Below are experts of layer 8 (counted from 0) of a mixture-of-experts language model. Rows are named router (the router's row for the expert), gate (a neuron's input weights, with its number), up (a neuron's input weights, with its number) and show model dimensions 0-191. Each number is 200 + 40 x the weight over its row's rms, rounded and kept within 0 to 999.
Before each expert's rows: "mostly gets" lists some tokens that are sent to it at least half of the time. This comes from a sample of Wikipedia text that the model never trained on.

# expert 9
mostly gets: " p", " f", " d", " l", " r", "oc"
router,191,212,264,199,119,254,235,215,219,172,230,251,244,204,155,227,196,193,222,225,156,252,155,122,225,178,286,240,182,202,230,195,213,231,233,221,177,221,192,203,220,166,232,181,202,249,181,143,258,242,253,187,168,336,190,262,208,255,189,241,203,263,232,192,154,146,196,191,192,239,196,211,196,220,264,169,161,258,168,261,156,242,207,234,264,209,210,178,236,190,234,213,216,229,238,265,166,207,233,209,297,161,218,181,162,228,137,179,249,196,128,200,152,151,187,175,168,173,172,69,245,148,262,240,218,177,146,186,147,195,200,212,163,217,235,188,209,215,146,190,221,177,271,190,145,276,244,250,172,202,270,253,181,270,226,242,220,148,148,162,257,286,183,219,210,174,239,253,194,167,161,217,171,230,257,143,215,242,267,252,219,193,199,220,205,222,230,192,188,180,242,166
gate0,205,193,161,281,108,198,182,151,227,188,199,236,214,193,163,257,186,208,249,227,158,169,199,188,193,119,178,206,174,95,136,172,186,151,191,125,173,205,169,246,201,182,233,194,228,192,223,179,262,176,221,174,187,132,172,237,184,154,197,213,232,245,184,124,145,210,208,203,175,176,184,200,222,233,197,202,138,219,213,235,282,246,182,172,255,191,206,204,213,182,212,208,314,208,194,258,173,195,178,191,230,179,209,200,208,189,187,119,276,207,254,262,170,169,275,233,192,267,119,151,290,174,127,258,228,206,228,187,209,183,191,210,189,197,266,170,239,250,175,185,172,205,280,269,140,198,186,209,224,256,276,153,241,230,238,197,165,131,249,208,207,174,192,211,211,234,293,179,146,219,205,250,183,143,189,172,194,258,193,222,237,299,302,186,232,210,248,242,184,191,156,184
up0,276,152,186,205,288,171,108,188,245,158,204,225,180,178,189,227,234,216,167,188,190,140,160,116,242,223,262,206,258,208,182,138,219,246,165,205,227,169,189,204,196,177,191,280,224,187,137,197,169,177,218,192,188,131,140,263,148,202,204,193,197,181,232,96,260,259,210,268,127,141,180,222,180,170,201,268,182,241,231,152,181,217,243,212,205,200,199,234,179,141,221,249,248,173,178,179,174,183,210,191,176,237,205,202,180,173,220,193,186,207,250,231,200,238,197,234,154,199,150,196,253,179,171,228,263,282,150,217,183,198,208,173,214,211,138,150,264,196,232,157,287,207,241,238,201,264,218,225,243,222,199,178,244,185,244,183,200,165,157,164,146,115,261,238,303,236,186,149,167,174,172,246,155,179,197,189,220,216,225,198,150,223,265,130,188,271,260,228,155,212,97,260
gate1,226,180,158,225,170,188,205,194,183,187,143,237,219,179,153,234,186,198,205,236,183,198,147,267,170,212,261,210,194,202,154,218,173,247,251,248,101,225,256,251,136,175,217,152,196,232,162,287,183,236,196,168,175,229,216,170,248,281,177,140,248,261,166,160,274,224,254,247,203,257,217,133,156,134,167,191,206,180,188,191,155,197,192,184,195,174,208,179,154,194,186,202,249,224,184,290,120,254,166,229,179,185,233,218,189,214,216,162,262,209,166,263,170,176,181,229,161,200,159,167,218,122,220,126,173,202,226,213,278,219,128,200,200,232,280,193,248,179,255,205,237,269,209,246,204,235,199,134,178,281,241,270,182,150,168,202,230,168,113,259,130,197,192,166,152,220,196,137,247,212,273,216,222,241,237,132,206,119,218,182,226,137,256,222,167,234,179,189,183,163,184,181
up1,212,171,183,208,198,236,183,259,203,194,178,253,187,174,164,252,154,211,232,163,213,242,202,175,231,237,200,175,205,193,186,211,253,189,135,143,224,219,201,258,234,238,244,136,152,113,157,275,182,230,155,193,195,108,220,211,191,128,182,205,223,253,227,197,150,175,139,121,244,201,91,169,257,218,267,259,189,175,222,201,190,182,203,217,171,136,177,154,212,218,183,253,210,247,214,140,198,192,138,178,284,204,149,193,100,246,196,230,119,134,198,235,254,140,222,218,139,196,220,228,180,208,218,259,236,168,152,154,170,174,161,235,126,217,158,103,220,230,105,140,146,207,204,157,242,233,214,244,173,162,156,247,153,197,196,203,201,215,118,236,205,216,183,201,262,279,224,199,182,186,184,212,146,240,265,228,229,214,189,210,180,213,185,160,233,127,208,258,225,214,171,199

# expert 17
mostly gets: " the", "The", " his", " a", " States", " became"
router,252,142,219,185,250,126,211,216,191,160,188,101,221,123,180,207,131,198,209,187,290,187,156,189,216,214,221,236,234,254,260,147,171,179,166,138,201,201,165,211,180,249,246,206,225,218,250,179,209,189,229,165,282,231,243,219,264,143,255,240,130,154,178,239,220,178,244,202,168,191,230,230,192,267,154,201,280,169,217,174,246,197,209,183,179,182,226,141,173,151,222,245,138,175,226,231,295,212,224,149,296,221,248,134,196,266,213,178,211,173,150,182,159,210,128,290,165,126,167,207,210,191,270,142,134,200,176,212,186,208,214,221,194,115,165,217,145,212,155,188,249,238,211,154,196,221,248,165,217,192,227,175,134,147,204,155,226,236,221,220,191,185,225,227,181,236,200,151,118,229,202,214,97,195,275,193,201,249,191,185,174,242,216,231,247,192,251,172,173,188,186,173
gate0,145,109,237,222,227,214,227,211,197,216,129,94,217,211,218,278,215,180,234,249,261,188,132,237,194,243,190,265,153,174,165,190,179,196,231,155,214,202,245,186,227,236,209,209,234,123,298,182,207,179,207,174,178,254,219,170,215,242,260,206,198,220,193,280,183,191,231,225,234,235,187,223,180,160,161,200,181,175,224,225,321,172,166,198,194,223,157,217,233,241,192,234,180,200,198,215,201,125,230,196,237,232,221,215,168,221,221,168,224,280,186,160,199,262,225,261,150,164,255,244,265,168,194,223,151,164,268,259,164,138,138,178,152,187,242,219,152,233,143,218,252,229,283,121,234,151,223,261,215,259,241,188,184,184,244,236,171,216,218,166,207,160,184,194,132,175,196,189,196,158,277,234,161,178,223,159,260,179,132,165,203,274,203,232,162,250,238,177,179,185,241,109
up0,202,146,243,209,180,198,186,170,177,186,175,220,176,194,169,185,186,240,163,158,241,150,234,218,218,160,157,222,242,261,253,135,229,192,238,223,206,220,164,246,236,217,135,195,149,173,135,181,194,222,232,266,202,231,261,115,268,203,150,251,234,231,198,186,250,184,263,190,171,202,202,209,251,141,187,263,142,197,210,135,195,227,157,160,127,152,193,248,226,211,182,179,112,258,181,213,211,217,178,231,164,224,198,242,185,195,278,180,236,178,240,253,189,261,265,249,224,282,222,193,215,224,151,235,204,218,213,266,227,226,189,239,188,207,181,237,170,209,150,251,152,109,207,165,205,214,201,245,196,156,148,158,202,255,256,165,158,81,226,143,197,195,269,191,168,276,222,235,244,225,187,256,226,294,247,170,279,211,191,277,215,246,256,199,245,190,155,180,213,189,113,220
gate1,197,122,192,194,274,225,216,206,199,242,171,215,225,228,194,172,203,257,231,220,273,243,148,185,178,120,128,129,137,239,149,154,129,178,247,133,244,203,151,206,247,154,155,153,245,171,210,234,223,200,311,237,167,173,214,185,265,159,240,207,278,192,229,180,171,203,172,209,180,171,234,184,180,286,162,214,206,173,267,231,242,275,182,162,182,162,178,230,236,151,163,299,236,229,252,196,198,179,165,244,228,189,235,182,124,192,169,176,237,240,217,200,158,273,181,218,179,195,196,235,272,148,201,222,149,122,225,249,174,234,249,277,220,222,216,126,180,210,108,172,187,194,289,184,206,188,239,260,186,213,196,172,230,205,231,196,201,181,243,298,178,175,261,181,186,233,209,155,168,244,192,191,176,186,222,204,218,213,175,214,216,221,241,185,210,195,222,104,177,186,219,124
up1,187,184,171,194,197,258,247,204,236,236,185,174,269,247,280,207,168,251,264,205,294,188,236,185,190,177,146,258,192,137,200,208,138,128,245,160,177,167,217,165,110,223,181,252,218,188,210,215,181,206,253,181,180,250,164,259,160,193,238,204,242,228,211,241,190,186,181,191,202,271,200,246,218,192,214,201,283,171,160,190,273,212,237,142,212,233,222,157,225,218,177,191,224,267,126,178,259,165,256,156,214,179,218,178,142,237,195,196,159,149,242,185,271,206,152,180,212,206,245,217,141,275,206,283,157,166,123,256,217,150,221,268,230,259,242,180,242,141,211,247,223,291,179,159,217,223,254,179,244,200,271,174,199,159,205,201,204,213,186,207,196,195,260,207,213,210,265,200,194,236,164,173,146,279,207,246,180,198,236,221,139,203,155,205,222,205,275,156,128,285,201,136

# expert 21
mostly gets: "od", " Al", "ich", "uc", " San", "ou"
router,193,182,174,150,183,180,224,169,256,190,248,224,240,120,179,248,164,193,227,208,225,252,129,140,214,157,207,158,222,206,235,154,262,221,221,236,194,248,204,227,262,200,217,185,217,228,209,167,195,177,299,175,278,217,128,182,245,247,190,217,242,215,229,134,145,187,205,261,162,195,306,211,187,230,255,215,137,233,157,218,189,213,215,239,264,232,181,171,229,212,169,201,190,186,217,197,246,185,205,141,255,229,211,180,134,208,136,220,276,166,128,240,189,243,135,186,274,201,188,105,202,136,218,182,251,185,246,161,118,211,253,231,242,204,187,164,225,236,226,180,140,164,164,245,184,222,248,300,156,217,247,197,166,142,218,243,204,194,162,196,122,247,86,232,184,197,187,231,235,175,280,173,167,245,203,147,195,164,179,175,168,196,158,257,168,226,237,210,239,173,166,190
gate0,219,184,206,166,214,296,207,145,163,223,154,167,184,163,203,300,251,153,128,255,272,259,153,250,261,176,180,154,208,158,177,280,170,210,252,190,223,222,180,206,221,174,198,137,225,221,156,221,191,245,212,262,186,184,120,162,305,229,145,155,249,200,250,140,198,187,199,219,263,235,253,158,163,139,251,235,170,242,173,212,181,156,202,204,246,151,210,193,272,197,226,246,210,203,247,196,178,209,228,248,158,169,184,173,204,176,303,131,247,237,120,198,130,202,237,234,154,228,200,173,261,178,226,193,187,159,199,151,203,244,246,208,232,209,171,148,187,223,216,164,178,222,170,261,154,194,151,180,157,215,187,203,160,183,263,195,248,232,247,194,190,209,158,199,267,109,151,168,243,194,326,209,194,192,218,204,180,160,197,211,180,257,166,242,171,167,195,201,207,179,258,167
up0,203,243,149,163,214,253,222,151,234,148,172,172,235,210,175,251,235,269,254,211,234,211,254,176,140,196,221,206,208,255,181,189,245,154,246,180,207,254,243,133,238,220,221,157,139,182,259,150,193,243,216,246,260,253,182,221,231,143,197,223,234,172,196,170,261,239,169,234,191,148,177,217,193,257,217,226,233,221,195,243,239,148,187,195,191,157,182,232,201,184,244,237,244,219,205,177,232,104,191,133,201,199,140,265,139,299,139,231,173,148,218,185,254,77,115,162,254,266,169,210,153,231,188,176,225,162,302,224,277,244,133,178,234,195,260,207,178,246,212,186,196,191,174,157,192,234,196,209,248,136,222,262,196,184,161,236,251,143,189,177,257,203,247,188,193,197,262,144,246,202,203,234,217,242,176,210,192,199,211,110,138,222,152,195,154,236,228,205,203,169,202,239
gate1,162,230,217,180,213,247,234,253,178,161,171,205,214,194,235,219,174,147,230,190,131,233,187,243,120,232,147,128,192,275,207,211,138,210,245,225,159,196,217,207,197,234,233,227,212,228,266,204,196,159,211,181,220,147,189,239,145,176,259,168,250,210,136,188,205,164,207,256,223,225,255,198,244,142,174,118,247,215,253,260,216,231,162,155,272,180,208,155,185,228,158,162,186,217,146,262,196,137,182,204,199,188,145,258,193,164,190,245,206,229,233,291,115,197,248,168,202,216,203,206,266,222,192,216,322,186,225,162,178,238,122,231,147,216,190,166,285,225,146,175,195,174,262,244,199,244,243,210,171,141,175,139,222,227,209,131,275,208,243,207,207,215,233,180,192,227,120,234,148,194,234,214,154,208,185,202,213,195,174,292,168,215,164,225,127,164,229,135,269,244,153,164
up1,204,205,178,197,178,307,134,155,254,140,177,250,268,301,233,196,181,230,186,253,240,221,104,154,178,174,160,208,225,179,150,209,257,207,143,220,287,232,200,251,210,252,142,177,176,226,212,250,254,177,161,200,234,206,161,221,200,210,185,172,202,190,170,189,203,111,164,255,183,207,261,165,194,193,206,188,274,205,225,218,188,211,233,182,274,231,177,223,135,226,237,154,266,232,229,204,144,213,158,172,230,190,271,278,160,191,147,163,249,221,254,197,191,231,172,234,169,166,234,193,206,150,183,171,227,165,205,134,198,266,235,261,173,207,158,210,144,274,179,213,233,184,155,263,291,269,220,202,215,236,145,196,174,204,227,174,296,197,275,149,248,182,189,184,231,170,286,143,189,217,210,162,195,225,210,171,195,150,201,165,198,163,151,208,158,135,220,240,259,201,168,213